python train.py --hidden_size=128 --experts_per_token=4 --moe_layers=[0, 1, 2, 3, 4, 5, 6, 7] --balance_bias=false --num_key_value_heads=1 --norm_place="pre" --norm_eps=1e-06 --rope_theta=10000.0 --init_std_o=0.0469 --learning_rate=0.00496 --beta1=0.95
Below are experts of layer 4 (counted from 0) of a mixture-of-experts language model. Rows are named router (the router's row for the expert), down (a neuron's output weights, with its number) and show model dimensions 0-127. Each number is 500 + 40 x the weight over its row's rms, rounded and kept within 0 to 999. Numbers have three digits each.
Before each expert's rows: "raises" lists some tokens whose logits its average output raises strongly, later layers aside. This comes from a sample of Wikipedia text that the model never trained on.

# expert 18
raises: "ours", "hood", "ourse"
router:539559477523459509526512544483495551491475448532467522452521480436489568489513512487539532547476529518463496521551464448522544483584544514511520383542556548528489544516520510500561453428457526504516511551471462447526492537471546463562474490466542521460544554490485560528441505527517534553543472490440517510445503535551495586548461536514576440551449458532516430465532561445564510464464
down3:591558505472460515487496498546539464541562538519471486519489533518510523514473462572378528382457496468467515500548461499529544498533498505519459420515454481460561460549473511401546462483478477446529454444498527476470510563533518475519478559419485606485563579521499445509478510520475537499521443534431470485548507497522531511538538490493430518463451508504510486550507530519474483498465
down4:425577456512495503493513524529511491470478463487522520502466472435561496420526488514462485468507477482502535460490548489494580589580522450413513521510512555481460510475442503435526473499427496527502463452519521541529527496523464545515528537455479533454492442422437526433507489433472484494414462549524583467540536506528510541530518508435571506524538449467516588575543504465547489463491
down5:531520497540456440416484464535480492520470480497456527438457400533442472522485472501571506482468440486497419514530533508435461526453427462553539432507523505566430534499499551516470500516551501477495496502524476560457596536518558514546516534483514551557506503522443571510492464565517449545511514489568511477494520504478510529374488496559497453493478441511508468518506443554485558550505
down6:549462476497464566431467441587407555461501547474564554539513475517459461498516465479431462516478533545545512493458464541543495513513513464522515584482473499567475535508494511489515463500463469487485539524456469501517550537431445491535513476539480580520531492448439553471462575511546544474483455492484515453486511498469529471459533470559490488387484532554598503529549507473445581490491
down7:498526515473470475477529511484553545523506525442457506496510503525498486530533544469508489471518489527496502547570459451556477536444466588481456462579553532519506496448468468538506460531463490418572516483513506455500434442496387453511451458477489534494471527488402455502493427479439506479456523509497513539537459521521463507423548508487509529486470518419474488557601516386435489485456
down8:439486531485532510493508486479506521453472492537400556575468490528532456477533468496480445506535539488479472521506501545518455454498509486543453546482501496474492519517507481504424547498484495481417470471478530481493568483423494519552559527474454524466448477546539421562588455440491493534431551448478531494574487499532484509577545465416430424488582547485520570458485544547477464529532
down9:461515499450510528525470471428494541513489457492498419542578584509552446483487510480457459525413409550467561436501527574519470501476553565537495453511577484541538514467474478480548586473497501547528437503509527504493485464445524454478473521492490492431449489515501594579524521465512473512590521543479517500593531490453485518515473528516484463506567459488497542443533447513532484513496

# expert 1
raises: "L", "S", "C", "R", "D", "Or"
router:510521534461463501434479491527497496566520472484527406407456561551439549541571508450476480520423540530507511423547432470455476563510478514450530468473451453437500523467500559450487474500540546451560548534534507522487518509508564482486531537436471496566523556486437489510474513480473477418452519549547481498540471515517479579540549513505447474444449484529500548441510519486529444455481
down3:536528520541567574527498551522483497481502497462447454461479509500465512497535535520540521565528563517505465551576586482545509469445460490609526512510466541481523471496486472514445460510504518581539488525513567468444534546469531557477506453538510568494435523510507458402450482544493561538492453474495513505495596475549497496424502525458460488542438433562451483475480532544457529440506
down4:556469514456532468512574513474573482616508525512612516469476521519461539464545453518447452510467438501484538493550468518543518520484560481427519461474510474431537494483553443584537486396518491490563537604517530525541534478518481409489488458514527503491490533506490527538537476500564511504513515527606532513434483479528496444525483516530454495487519513533447520450505517488480462501558
down5:524562408463545544517510470537480503518515478464460515561499572551571484533416550494512471460552478464472472527492466564504516549570434492518474464525534522453499570511447528535504486580526461508491481530484459501477509507432578527505485536512533562506512471495447600521476510454508557431525489472497471497391449540548576493501477438554499448491524447562506429522464477515504526500487
down6:551556511523503468504549520527460556490440556476524469518527549460580446513514487450481530497469452554477468475568542509427529379465501514507456482452485487405531495540441398469465505526485474497444508421551493459523497491529453535553465639491498523517485551523558565510556478488500523511462501503476536493525482468517534523450516518508497535445489495497483549511428516537476442505442
down7:498503480529491515498553435514503554600477513515546480473524542436535537468507466487547459531505471501510429502477568512548580566500459487581484500530492455479453480482498533509517470482492494580516533479435466507529445499572458497479495550518458499495578516429526528534462459438493463520484448509490489534534494519453642431563536507440493439446516458495515511533465546419530529544549
down8:502540519447552463450505517524490522446503517525514445565458454495465499517489405518588478547491505509565476490494490532519474420453514564472510470460525480515547518488495422431488509483478451377490500443445501475564490556460505554517535505437494524539401504463492482501590493537449490503468482458577493481508487422457497569517426478507499560479536466509504485417555495505497535531519
down9:493503520554534484433537507497517502535526540488505517430510470489474501529504467443508536462494588506517476500471524574566534462578508570576454471478557447470569465529474601521534614544510526471495476513482510543476489516380449550513531494502528480450568568495513473419458560523495519508564462518551511506514473447462502506490484562533443529477462501491538515560496514534513515558447

# expert 54
raises: "\"\n", "\"\n\n", "stein"
router:561521445465576485541479532479482525531537508423440504457455502414456538503509555501509533511484528508521473444532475473449450554476545501488525448552569539522463485493562581560502435488511537458441459522447445466473467481498544530508448536454479579492492478447481468490452455492422470472507529492469499457447476548505510524519477556516549564446486542524380518524455513454577518512478
down3:567527563463527423517503537576471512470463501538466535575416493542458490487546454484460463500523505504508537473555447560489469508482611533398503476470511479458530435588519541485493387491488476552464503540508505531454479509481478529456473497498480487556513441547521492443473493548524496493451503460445552497522535487511484532449407553485518461443508485437444511513493511525433515459462
down4:453528511553515468513504470513474521514485530496491479548462464512512459455561513472564434479438443494508456485492503539551506518502489463481480484503434531408447451494464481493643416479501545504439527514487455489433529492523536455492526527459507577488499434498456541542550470486486456491529464479547478461444481527512561430487514445453486401518479405512424487508465464555524461556481
down5:570556454524527507475533445504545513564510510500503451461497504469409454501499557499509499507501456560504515500465458457462530467572473515372523471463519464516490539474483497458513586507450541497462507547553574447538523471507482454463514505518509476446544480515428534446588486442449572519496448445466598481491500526451457554436530523495470489508525502528511548422497450458486517550520
down6:527537462483481475485486511436519517463495550495516449404511475519507510487588454531521545494489576552510520529549524508490402496527427473426513482485460522494454417500479559496520481477546447470398455503501441519521442561537568470520509465479499519550498474504505431580505457567501462507536467486471473528441486534487524505472469484555460519443487438467545457502460461522595484484411
down7:479563559444522461512457530489501404523465572511408489514509480529521470536610520525533448532548489538525489486472474480473484473568509444539510476539467437439527497482483470413457527493484502495524524500423492580463541532553564547467477404460500505548493400517511448492500494549446485538505476470457495506510469472559451506528448520474598533489554531497525497440502522526519499472458
down8:493540493505509514505572433461484511529614457594506489499563569509499549502568459521477462531524477452502443433498504485521506532536484510488565423521539518496539532548539536508523500448493548429464508533511499503531562451587571533446459495524467531519484498477548418482532467526517448531510435465491565439509530464483478537513557542476507413595560525481479478502488540481553497510535
down9:511489487492494531533493484466434483509543493476541454414562562443460493556501495459492525477454484589488443435603531473438600498499491480513468453456466477480483493458542558488542439509465491566439547500518524519449491490536486506477519483440481607536568491504492520472476483495535546532523448490494496472509519518645503512487546454477508454448467510540442504559504498470500482424506

# expert 20
raises: "|", "===", "An", "P", "The", "U"
router:543434418457472436476554492562572465539457536567546463428449484505464504526572495444483444476513531468498520435554466525550514534575507422488459480455559431510580532528426511491471472446544477485464533501446437480425549478533524474485471506479547573518539503521477460476485496517528484444446530460465466482484451420518516548480530485427474491512528479526523523471520525445514508480507
down0:476406507528535499505479463520463459554462495547541478438469520491544540499586509502489534517447553410490415398551513489547475477459512470528467526476473520526519413598479509501501491566517480462584475479414511519506480481493514544529514505549481512456509563406467520459481527515507559551555442467456539491547537517503437589517544494522552483490529504521564499503478542494494459487469
down1:486515432490605585496581478452464496466436522498491466502549411466470478480429468484476561475541471469525474586519528538439458481462577528457464490544441522491504523486535501543509488528463520483536573534536495458572463496506480515431556503475515502532420507475538514483457520504506512528510557425545486518530525549533528494479500484520530543470489543433528459508469517528531467583390
down2:560479519384509492469521501484495430509494530489542569491489556468497546567465501518474541531453400454418473474522514477475534501495548479455513472455540527635494571507528493486486511478495502475530478566444506564429561507510535473502540467519485504468443515533478464504461488486545486459504498540465529521498452501525554468500483475550478477546484439541419464587523500519548521457604
down3:479462533493441490507450511496566502477465461523557548471449478533498470545536498533490477515470511491494559489506490541489527487538491542448526552562563479596496483516468562513495511521503575435566494484513546596536500495437489582487455420555413466505480469496456496564514526449509466489466590497504605520517475511476552615458461491447540523542461502457476468523493507522499541468544
down4:543531512485473492454531508492498520471493530496530529529436534471464535553425467486587475508530458520533532577530520479533516479503536468521449441563505514483459468551510423492526537528440535462469525471560524459481527441481564543497565519482415509539548530513464482565374582514506490533523510542554454544474524609462513544532451531496517529474525501519549470483485528592444489512460
down5:552544485492552478461481480522519395509518525557487447513460474490487534579461577532521450447408489456479477488503529543492522547502546580597520402468457503511486410490482468478504461418518467505456537552510474526521476402479514517496528566483558489515535504452494497515445476510548462507456566535527523531454464577546537526543478502514482448570455457476513510467478461543485513509493
down6:470480559498497530567466479485434503473508503469508511513478492482565476496511476495454474425552545503477433477529518538554504529516477518458524544579435560545471486511558500545491494518522493601469481511575486523554599460541525559508495556530469440491483571469552489517552533466498504454517495502504510446613547453484521431555512506460527481430465500476467427575473494511574447448502

# expert 53
raises: "h", "d", "s", " of", " in", " ("
router:495457456461510448497426494524529491437557436400559476516534539535524462541523489542553530407513457515468492497430441464427468564509438556509483556561515464479490454543485481489500473425481464469501484500458469540508482555497499529488441525499511500510526472406481522475511530516491548498448459531532550554478473557544436434465498475528534506473418446512553479435540475545535544542546
down3:482527509457441471499500496490553483501521424501533448460421530504454508615534555532430484520544530466547505514553505476504552542472570491524425437482466456485406526470473466502456508528490488432479491516482510478560511486536463444427491541538475463510551513552467522534499484573468555516511474576549401531607546481479497502507521501490502508471547482536463458587489507550491494524541
down4:451498574478546510515477497585497471549447479494514493521460537445506559489480503452477545537499531525513525425503414531504422451478503484467448513490493472461494534487480504521628459468506480513535523505532532463522567607541511477417612563477498533511519552490498569468526462489511530500499537521505542529442493503463510478505496526539565474456563424467473469476489428467541461557554
down5:510500489509396470459497482441485552468460444471488500481509486598540500490467550515546477433518455456448490507469510542492485566478522486527530495494469529452514448502540525501550445463481534514442463557507496412534542531505464542487505450540596536524523528480494554542395500475473510451405462556497511456452604567550495515512460444522532516507545558563468480501542523498483492546537
down6:495467545497482497516539503552474493549496465506550512517483509497511506488544517531492460555470490507360498552521532438482515425400490498610537480488525487462422484489495550476455494494490569553515435522470499508559510490587513602482442542423547445492545523498540491510499519534521481511459604515472417480534485566534527525484508465514514510493532450568510452484490543514437522484472
down7:502561531534558468526493448425522518498486559526564553402490347426488439538484519513447550525436553451514462522423488500512445531515474503509514574497479503561509531516424432521543478469500507468538474510493533489518522477514456553504498489495538464526468539491531488464479487500590499516439481471514496489511470509448573469491512586474459512446472446489497454433583522521492505509500
down8:507497497514487490475527514427539464491457482498538526501522403490482518545473450426565564476564506502453506464565494509630490467457552507543478481508535518471455538496543490471494423418621512484487532411519485498496516605564469477465502493549512495541469536543471514512491503492486546527506493486556470476528532521537477538529564501435500536507467528482461452456457446423485431477486
down9:612522459527488533479414460523524475561484491491474445529501578512560522488440461569480470390477554497453466526531570533498515531443463429532459573471536490453533518498535499450459469475470398520450547473513526535487500504520533531520474471518514472460525516520492516500559348490452456517483504513499551458491497563563550525485548504519514551496511545487502495493483509486502516506559

# expert 10
raises: "ically", "ent", "to", "ied", "he", "aid"
router:567515501535514448452549488477498493478480605489547448541450539504523461524430503458468464553465548438487524590466507518492470573409456461483550536501489563459469454503450542523466556532490517481488495483528524540571521535482472500418428512532517491524549441527462474450510567528530472495503507501463471567586457530497505403552457501534492453490490571493521497558533479519428503489497
down4:531464482536483532484426452545535484553525540440458471521533473509518448476497514491507514500494410530443483465455528512559453497454500500566522344543442486536537519450521511542511553475442471513464487464481541560506473549548496521568417508521490532547425478538494540524485521517461442480473531433530423520515508481511531481453552530425426476531467466494484505486442494504519526464585
down5:487440538532563555484541468491433460522449420533509550481443501437535561450463435492523510468470509484487506532483462505510579468562460463513445499466469475523529429518462510470526524455533477492434428505571596529511530490468482513445459426474508567473457513512515531560466503481405502482411457498523461504469576524490451517479541548508549499521530490502448448554488545488548538465534
down6:481556504522480485502500486482456497439508445575477522524499489527469464548509537459561515445504467493511449477448570482518506402527489501505512523531507536461463520481469467470575554451440532453495491508529460455522474529464453529494577466444458557499436497517481464491503407556425503498491570462556611498452483436437492489522568463473440467508519593462472479458475542534536552543495
down7:496504510482480483473492520498568451557511495541549542536483501469490507508490486421475433434549412461521484466554522472470551515466551397473528502534427502465550452545574493460518457515521438452599560520501530545478486458512484538531507421495510441456519508499490550469444554463462506537527494493476525514546435528526531502525475556599564552533437490454582547490450504513520513512502
down8:464448437545463473410457479518595520473498541497452517493548522463489461555458494527536475475482535463479600453474465517498516472467516454505436458503478543516357518508459486469513485548508484429560528443466450516526479506523558462472493503482528500487499448506482436469508421450496531458502551530585511489475516489489505484512530498487444494517447570506544497429446569499517513573424
down9:481439518414483527629474449507456495447531502515579471494423519451525472530441519445487492463555554466501549537540559506508540570528412524506478489484500524494503424491472495472506495540452486555454503538529537459475512470487471579506479445501469524481426549440506428515515500543440551519500450500403450506473531493475482435534495528509462506476544526581546495520498480461549484478454
down10:434510474545507511490476470522465570523481553466449491484531488523444488535514609439508517545513455501440486488487369489511520560521529521523498464546530499430443531556582506468536466471512442482556507522498563494473523504497465530500538494450504414505490549443559546522516450549531556511483473471461460503486486430554483564501512481453483491461511546530487483502586419443578492545533

# expert 60
raises: " of", "-", "s", "-c", "-sh"
router:433529534564444429566480507512451534557441544488497537506514485566533517539472456541469519471525502511504488535449485444465525477491435525474503568510502493480490461515609527490553492507548500512504545528469531521508517509467451463509558539496501490488503489476561508572533392517476440477557502558517505448492481474493476524426502560454528499524588428441498520470493513480504416521636
down3:452507488501452491511522510524527550431510455502518521541501544522546495611599473501478481460468553395453517521514502484545511481468483487482500519498513463537476439565530506561539535482450464519542451443531508475480491519456469488522525498476449494477476500538545530417537576530516515577446435513562442496487455512494427587561495485486547512461474544498600534531528453510463444577509
down4:523500579491496560532496521518478557480528470455533520439515542461477449566455498618496555474473511503556470527486508474523451431480465537473483464511568552508502489471558444523442433515512487450441509504538464527537470504567510510515533537532508506486449503448537540531549435538542528562540609452542462444450582477554486505465533451473424512505484494537518554461519496543558521509455
down5:524452448434499455515580424491522414476505571448532525466475420471514498471526537526479537496465492540544411557564461562439494422542519506474507458454470502551496537488457391496416489491527427509465497510501532478473472498450471533574498466524513518476498466549491552435495536486450530475526543511561513489454554503514529466558475487508512463483514557527528478549488545522521511589463
down6:498491467469455577506450507526499533467439491537484541540458475433458472452472493545529498511530518483468558396567444530507471456517500479581478408510412576483466592522526508460507554511535452483473520535462539448470510541554526475461522504503572425557464497494447524521535510492514485471479484447489491507594507528520508427465550440509496478542457450514519501531475513479407527439490
down7:473568456527508529498535477486494554499521482519556552485469495489504421526517522499479503510555455527536527484562509485419535539562468554531522499472557546548434524521520472471538531497515452537472506517535510493543597426482411472513532444505452468472539553495531498462433493507518602501437532598499506456551493485531487538470466536504507565497416474465521475470482630513527505447462
down8:602475519497456556503547496498574506569522516461542527498439563520501443455478501543501517464479475522520528415531471472495528456505467513448521529516464452501521409540446482503512541498483518433484489406513516470459431499444582379457470530492527574490560552556456509462487481433487484478486488477466524495460508525527482514502399520495494532484514485480589520477508553543522563536503
down9:444490479421519528500486525579565509485592486425413493557597549491509439470551473402432572561518495510486544515452526518473495474523547507494539501512493472453445476479524512536540574494459529570496503402500511527494526469567483493556485483501545454500554475523565539480498499500480485513539470545499535469475442545432504544495446491498509466491509514435542535459437492471487520467556

# expert 31
raises: "ers", "es", "ing", "est", "ent", "it"
router:434562526510513514501405516510465540479488589456486482577581505540566442541429485507525510526480489448546451515484524481561446405409475533518524528496523496428427464493554468515512458561489536501542448534464562531498505525551494517507559517515527455534548490512529452538528490463478483509503510502469509536457546531474444450539426522462495495544551430408512517528516463543459526479509
down3:527452495550562496495539511497494512571426513472476500526519488464488433477509514534458478506509536500458511531435575526529474474527541543474513547422534441505461492486462420506489579575410396514436539529549440497437503472472512473523549519483472494458424479569518476474549545540476431474441526515520494482521434587478494409524531519520555470510565505446478501510516458539510517476506
down4:509508472528454467515561519473521483485446504574495515396461513460468502499520507492408498494561547474543462495433443449521546450486507510447430524490490502567533507541452409501447467430590533511527559420455484538500503452490512421508600501494462521437552469511559512478530504518505524459532464503468552526507496474476498574477476554511479469500557540500523474484491516513604441508492
down5:528495534501592536542518559449503563476457507470540487527460561462479475478474432568542500484534406508482455546510484510472562550504482507478464580498442537462557530484429531446570497550455472537539508554427534472492445558533511484555503496471472419536478460429470525505513469505427499499456509495453500462511495554531481463473536482504569497510522483475407521494520450563536463472424
down6:429514530509521486460481502563532497491484560604507469579489519507458508577457458540474430495495491395479459508502500508534584497486436526590521504556598514495462533555509496485563471527488578506538566475462444502480518489496524486528502482505462488505527490558493518441538531482472484467477495501522653455532446472487507472499511517423551519482471536466482474528428503538516500475465
down7:487510459496519512524484517553541482460539516547462552472501466490440433539542553495452568505623538538527514515406456432560519520543513553392483463453432523533534571515510479453579541574533519479503475472478467469426518482493504494495486521521509515530471552535567461476456459502492488548474565465560488503523522466534558510473477513572548467483460459467443509452517534495518459555502
down8:510510501543517518604489543542491565518519477515496460559570491493475491520523474463449536455524444500529526574514403476532417462498570543443532512499484452463430468544551548588525426497528485486474545414420534440510510536443541550503459460551507507492550496465469463514520479477512482506565504479534538489461568563565491503529490499571505546463570465529511506484549532491460472493495
down9:569545529511482490516541555513475411463475490536466529541540480488552571435526414514514534538551460505426459513475437465471555456405510566451517445497448399477482421507529542471518479508473466540442501552478543527559477473488489496565557499439475561509494479550527484448539486560523529525509517548569541520454509494499489522522460447503513479490466496493533469431577484502489512501569

# expert 29
raises: " to", "\"", "the"
router:505459493460470497481529440534582426512444453568492464527450470448487459495505493505454441461465472458497519436526510556511485469515537447490452578433566472544565514521434529441470518480505519502438474474479472478455554429471460490482504481454485496511452443520459469486452534556499529469425523428451479518547442431480478559493559442481465548503504504551502541486537488456564426560526
down20:473416449568495503512414517515456589516525517508416492487524537412554474491537569560444503465517472514478531528451498488529428540469481545545496503537555520507474480455515505501506503539580503520547473517486492435567507518494480468487509422441533515500580519545476503491464530511460553529580499477496524569525495523525496474489506477576523454540482614536488546493513514591482462449450
down21:471506511545459519495512503567544494441547513527491497527544575459478453435446462420569495436528511562474464414441512553530502520496492447487525539497480509470558478561511523549525545477504487492453469522451475451504438532423470585470503501488454531486485484535564437481503507413585502477456475541434506570521585516475459547521556520503430464455534526555519480469474514507554526493516
down22:532457463496530517546534496523470489503554555489495511431509583471475512594459482557431518466506541483578515433536525555446512502483543538545518475501508522516511462469441479475497525462522471405570434520531507437506492546519535514522422560507539485491569528501435455486623455449444476535546491538455528506508496451498540505519470484463566491464484486482540482477483531463482394446519
down23:569500497554475465412561518476470524565439521518457478460505507498482500489560454480513462460511584458495570459529568519482441461418479445541517499419450543451503472540565440490539459516455428479506548542470509479502520459568576529503507545483459498417577556394502554498530475512471485472504459471537528415537530445492497523498473524459503456487485495434501521483508513491495483494487
down24:492574477453405524461357497490516477517512484508497515455533411467525487559521481518507437493477581522505480556505466558496534487530515527512468554461516454538508552467504512475559441515509516481484511477511528471525517532484498553523465502565492493553481460499525438518489573471568551491471479552453399469501478562537518485533486491524506536487482533556500418429456619442506513527495
down25:431501515512472564514547464449480540442520521523480527502509557599497468566520534390519472490554557507491479449417398485547470549447440489509509526513501500461540450507525526479526538500467442449488458493470467507509501495516537464484505504538512460472448483437546488519534500495546487486550406544536488608507501424455494489465549424564491523515532496484540512432508476500481455576530
down26:503460504467523472566496568525495486467506463469425483499527457412502523518527520538529485487505488538542549530528422435543523435475446540503631473462518493471454528452514491530507529475468491596496491438517511456509499505512508510515436517475535528374549443492514519548578514494439487507526533480585549477525467470495532611508525515517502504511496541439505488508436432451496510464540

# expert 26
raises: ".", ";", "s"
router:587550532514553500524526547513484538534534513495534522484558501477481484559478539419546501495505551543481501508555453495564506496508522536482553553467508517526478505485477544450520434443500464467562469575504455526486492549409520556490434512455480607487572532486488530475453556428514555510505482466502467488542475507508512571440518494550528441461482457447505434556436512503492577409499
down19:518471557541470439494486581460503443493516564499403511440544429486589518490515504466512551503489508461560492477455392447427475453487504497453476523466487487522512479458570565457532439527474484401452516479527487482490533414533538482473467577527478507472492506444522455487509483503538489503434496500559511557465491527561500520469505538513489507509481587478506509513481503461528547602451
down20:559486492566531432431486518454452523537597421475516482449416482513518472473439424481519512473515410553535556535504475517518515462574426496484511479544474543468488496510515439481452471466492552476392506483505491509503494528508484468522498507463586428518533475537461458520474508450536504573431510451475502467497438498492529468511493492499499524476439477518541571555480508543416567496486
down21:487465443504480500476483476455528586441551496494526496444511544577543474545523466459477510488543489413573488498442484496535536541496442446579533506512446476516528449473418527521524527547446533547500503513577513513522473567488540568430413472512510493563506467509481573553507562501494592484538524515549552547440458526484506498468525532476497532571481510459539519453438453507469540520476
down22:503486514515522492590530496500523409546432537598551500551401542534455506481486503542467528548537448551498502571478504443510506483566494518442487520458405507519469521560419453502463500428483474482513499468547524511478477443559488438510498561570438526547446485564476506463481515482510498476428537514512476499573487500479521475534546465503516518452527476514511511460456458447467464493589
down23:499484509547454452459588520482513456506498532475494422519498503517486475551468519434552518539557562504465512497574428520509477432505553472507508517514468480473514444506437402557479443581531502511550505537488469432575544476471513517475554523473564493516475541461467488578505513510486447552454526392459507528520480507527524514510571489522442462540524483428487456530532524589487510560464
down24:506467482516506466495565488537523518499499507517485512457485499596570527476446599547492424468521444459470531506526510458411477531450571553514515557518476429535470468580478502486405491468472473500381535435520511554494459499499504525418524533454509492495562523437514458468564495504484479421469546574540463511487519461535499502510512510526533444523425510512492470509502477481459553471455
down25:450459502517385483516482491453492559563478482459470491507537553454560475510453505458501467518549537505465520488477544535521505450468529489507418482498558492528496518520428514554380507543517514506550464500513491522484537535463521463430555475465504539510511484447529554533463477466506563448472462536489557524502436427528458607404587519490466566474514523482519491523423503456520489483519

# expert 36
raises: " as", " in", " by", " during", " at", " after"
router:456478509523515474532436486528559458463523456470463483582490457506511455521497544580556579411554406559445452500442531439466427462519439496489466478554452505452490506492458494427529518436522440500452454522464526493479505522482537516507524504513509448478535454456535573463518483484508541480499491525461543552523547509572454508463422478456493543492440579517560551480512498479512477548489
down3:472522553444530502518525492595506480496483560516475499529427531482429519497556489530477465415516553486529482431509502413485464503562409580500486427462465508568485500472588467437524492484583466468500475482458498512437480505516537516398460469519473522504496513460512562511514432483507543502489452493543497499507515508512573519470500475438556436554539531480492432456552488457484567521484
down4:482570531491514518457545491500498396484475505564401502525455467455486490510546569528488504497550544512427514473449537474525485514529392557614538456578491443531475464457540477470456515578538482444488490440512488479513541484465588527521499523460523524593466456477492548590563456497490474506437518475554486488500494524492434516527444540488475489494483473526473489496514520500525542484492
down5:534547469554541502553510428547512519564493452528554502506464507461491488430559567429462482394481541510471493501506516536361460557460473472486461513458475422513448535543473550504497522464500422385500465463499499467477456486508533491512478500451453498536464463524531502497511459519549526484523497480504485505524506512501503530406441530558493529498516476459552537469583477442456457473537
down6:471516478512485423476503477509528566581477512550496442540519463476563468486481518544477498507584474531479555396478464511494449525489500478465524425575513445517509575481430563515457520519428571543509490428509452451489519485517559575500463464482451480493518516489512523514470503476449493576501536432508469522557516505555530554480472469411524488478461477503565513573477436569490544498489
down7:373550492485508475472477487539512506511516495560533486542481546520552498542512499503506524511498492415530537519442481508452457527520465497487544498526527562465496548504514424520493568510517570542472504536579452450543485451571527501524559459478538446551537471479489512470493552541442517498544537631553512380513516562446514387500496483465541504451507500498493540491515500545513523513477
down8:453505480515508531504429488540531527490475527527496463495566509429490462483457532540489447538490494486498445510548416430509451566472450506496562478565507528533508504430493397583489515464503452526520526457500575513473503465443476485481541460530557475526567466550496526509527460493391464603496478528514496481475550481499543520559456455411497453532504489425495585492545524473471494498483
down9:462447467445458497472472479486448466530484516496507532447490536495474482535442521470495518562491537480499472580536506501547520489541530490505509433488465474489519540470517456483526466475503495449514556485531439425510483496500519484569515535521460549407487448466510425580552503563610545494414508495499391451540399534452514553568506483538462479479540443493469489535488474493515543585474

# expert 13
raises: "al", "is", "ate", "ly", "all", "ar"
router:505556499520542508466550511482526534525550502497557517533579551504566492507498456463442475484456543546540456506542523453554448494445490446489465545520501493554473441562477576478561545522459526496540456458479506549496534577527507513446448512537505560492535540494533460454550492433542495515563459429488463536481480502482465521511502510465567431475534415491528410554429482501409508443515
down4:470476551497493533434509431481445489529467582468521476509486464531594476606447540521545509487490495497539412433519555430533521459476488472575492422517481530575482556539488532471468485545502499525506468540499486530547455517543528514599567471556519570518508475522511483488513438436553462444463492499451507560539491456465552560482517433507496442545519478494546504486501489538508451482491
down5:475486529478478527497462462494566527478551456472524503485524423559539422466501479466500534466540482519514470564421419476467551506482500555492448522474395480510479567473486524434511477489528540555461537507479449566439531508518521595467528479452581497492425402452543460528473498535522552494553549473525501468524456468508528528434512469519511486449436495534565545477484499440485521548515
down6:409490524521493479513556503518503532494461534563566449511456489473524458503503460420495502464481554533428450493513449495498469492521521472440514495444468498576462512569479495494484566502447503424536478472520439467488542513500480491518442533461483448515513536402534500518524519514517488524593517505521496553527533503460476384557367477485509430495532497536526540517433439529469436509524
down7:480486535564442539467467495478565471476564477525438495555504450427547437461456474496497515517586555508507504579486477491508553509460496514471542534553452437433526521543514465514544457505467501522445506517430513557568518494507488499523531491458524448530483400516529572517560510582512450450436489555531449498498473565555435485540492494432499449444520531513536447466476527499522500566487
down8:509493534494538498533587528483512476517564522532512470483466486458393493518461449444447504467434608495523433461509558497462523474460550469545540614455481491557491574544570509471556447551480516453524508555489450530488474448480491470479556526479486446468481519492470533452490564458485467510544496538484582458489478548481514499473472519540459502546499499461554559563475546503471570496477
down9:475499481556460504475507464450474522428528587534487515427609521521499411582470473485540463474540502528519514530530547505505450464496498544438421462525425574541493491508433429562502531479487498522540492539513514489523467578535506450535526485422420434470482466523504451454516500473482580547488526498481533512533544463509534545437528427497501514454489538471483478540461555519539510464487
down10:563543489518497474480492605557555534464614490515563487558542501569513441452621506461408461478474565566514497464579540528533482494499452481502504519524464493512503557510532538454576554561526490518498440471481477494469553532463488492468527492495516445464442530570470566502490489518506488477490462477500510491457488472550548494519456483525533460475471475527554532514465505490514570518583

# expert 11
raises: "ar", "ore", "or"
router:533461556512460476422540516517482540454526463477516552551520468583445427480454491406502458420466503459516469465427492520464463435498471537540546556506473482473483516549529546583533510589434505499489519581498528492517492510543554531448531493553499501526555521494498459537551416466522463508550468507542501445464491536468549465473556488465507441494462510484459534551439483523447517438471
down3:456471578492528522512497490421477553516441450522552523497544481515490533487503457501594488517493560481538592605486490551520518519548520470472364478509492509458499511407496489480442449517540493507493528511526510457539468488485477528437559458493478545510459432434507529484465479447456509586511529487483491527580466468437553537486486561509483507523499528439492488497536455458462453480427
down4:531526504540501460503503429482471452529488473459493471466505430503536491507422485516524577451559482527501465480500558587479496567443517500522441523492555499456533499454524492530419523464459525504531441474473492563584494508490466540585441459574548501518454529474562608466468524512443468426467508484460488517411540502534517530439421476487518522490497573511453491544507485528484522450493
down5:466499535493475448556523502510514476512506437537508470512539567438475474502485515528555445429545473474527500498576525460543465514394521510503568444500403503442578534470424447515571436488441505492502483484527460457495455519544455537493493482470501518517437477480611481508463497551532500498552548501510507549457482473464509504480524498518495481547571562546523500450445587493405493491500
down6:493423538470499430518474497526447401529537514564528441493525459526558523513544557614449492501590550506490568587489465490561416523522483531568512468462533477547491470510448491506500520506460488473432439391558520507569501486472479545528542565463507509501546522550537576475540487570484525520448484481532535485511510477464545507477499472513510508513503463499503539543493550524509479498457
down7:470522503499521447505484589476531489477528561496513490548539489508505483392499484420506492536515485539587563510513447561484503513508522496541487437506412456572470489512464527513512545465510467459463481567490547511540500345514507512438475528520580494508467473452491477471470470493415528519482489524548524517492509487521585488475548397522502456472470515509561529521430531531543546520490
down8:541458529524452464494459440489539446415551586524459490520496482544515460464492527488517496416461520475467510459449432553489498504524437507508481468586457500454505488494472561483535465467480581482466484564444428560513510468411511589467485505505537531442514457466510496518529462501612448480522485504520417494427474516511521500494471532518469461544503460531551487467531468504520516582442
down9:532525470527450521505574486466497408525454501488520501523481531493449447498529509473536503499496377575552470485484483483480529535495441507467510503536457503481634448456506507546416473510511519473477450535505520500597426507498499442492510487544512461510453479513549486475513430490431501435450558480443428506552491541453520395536547520533490462484523555430517498508485461503516495549498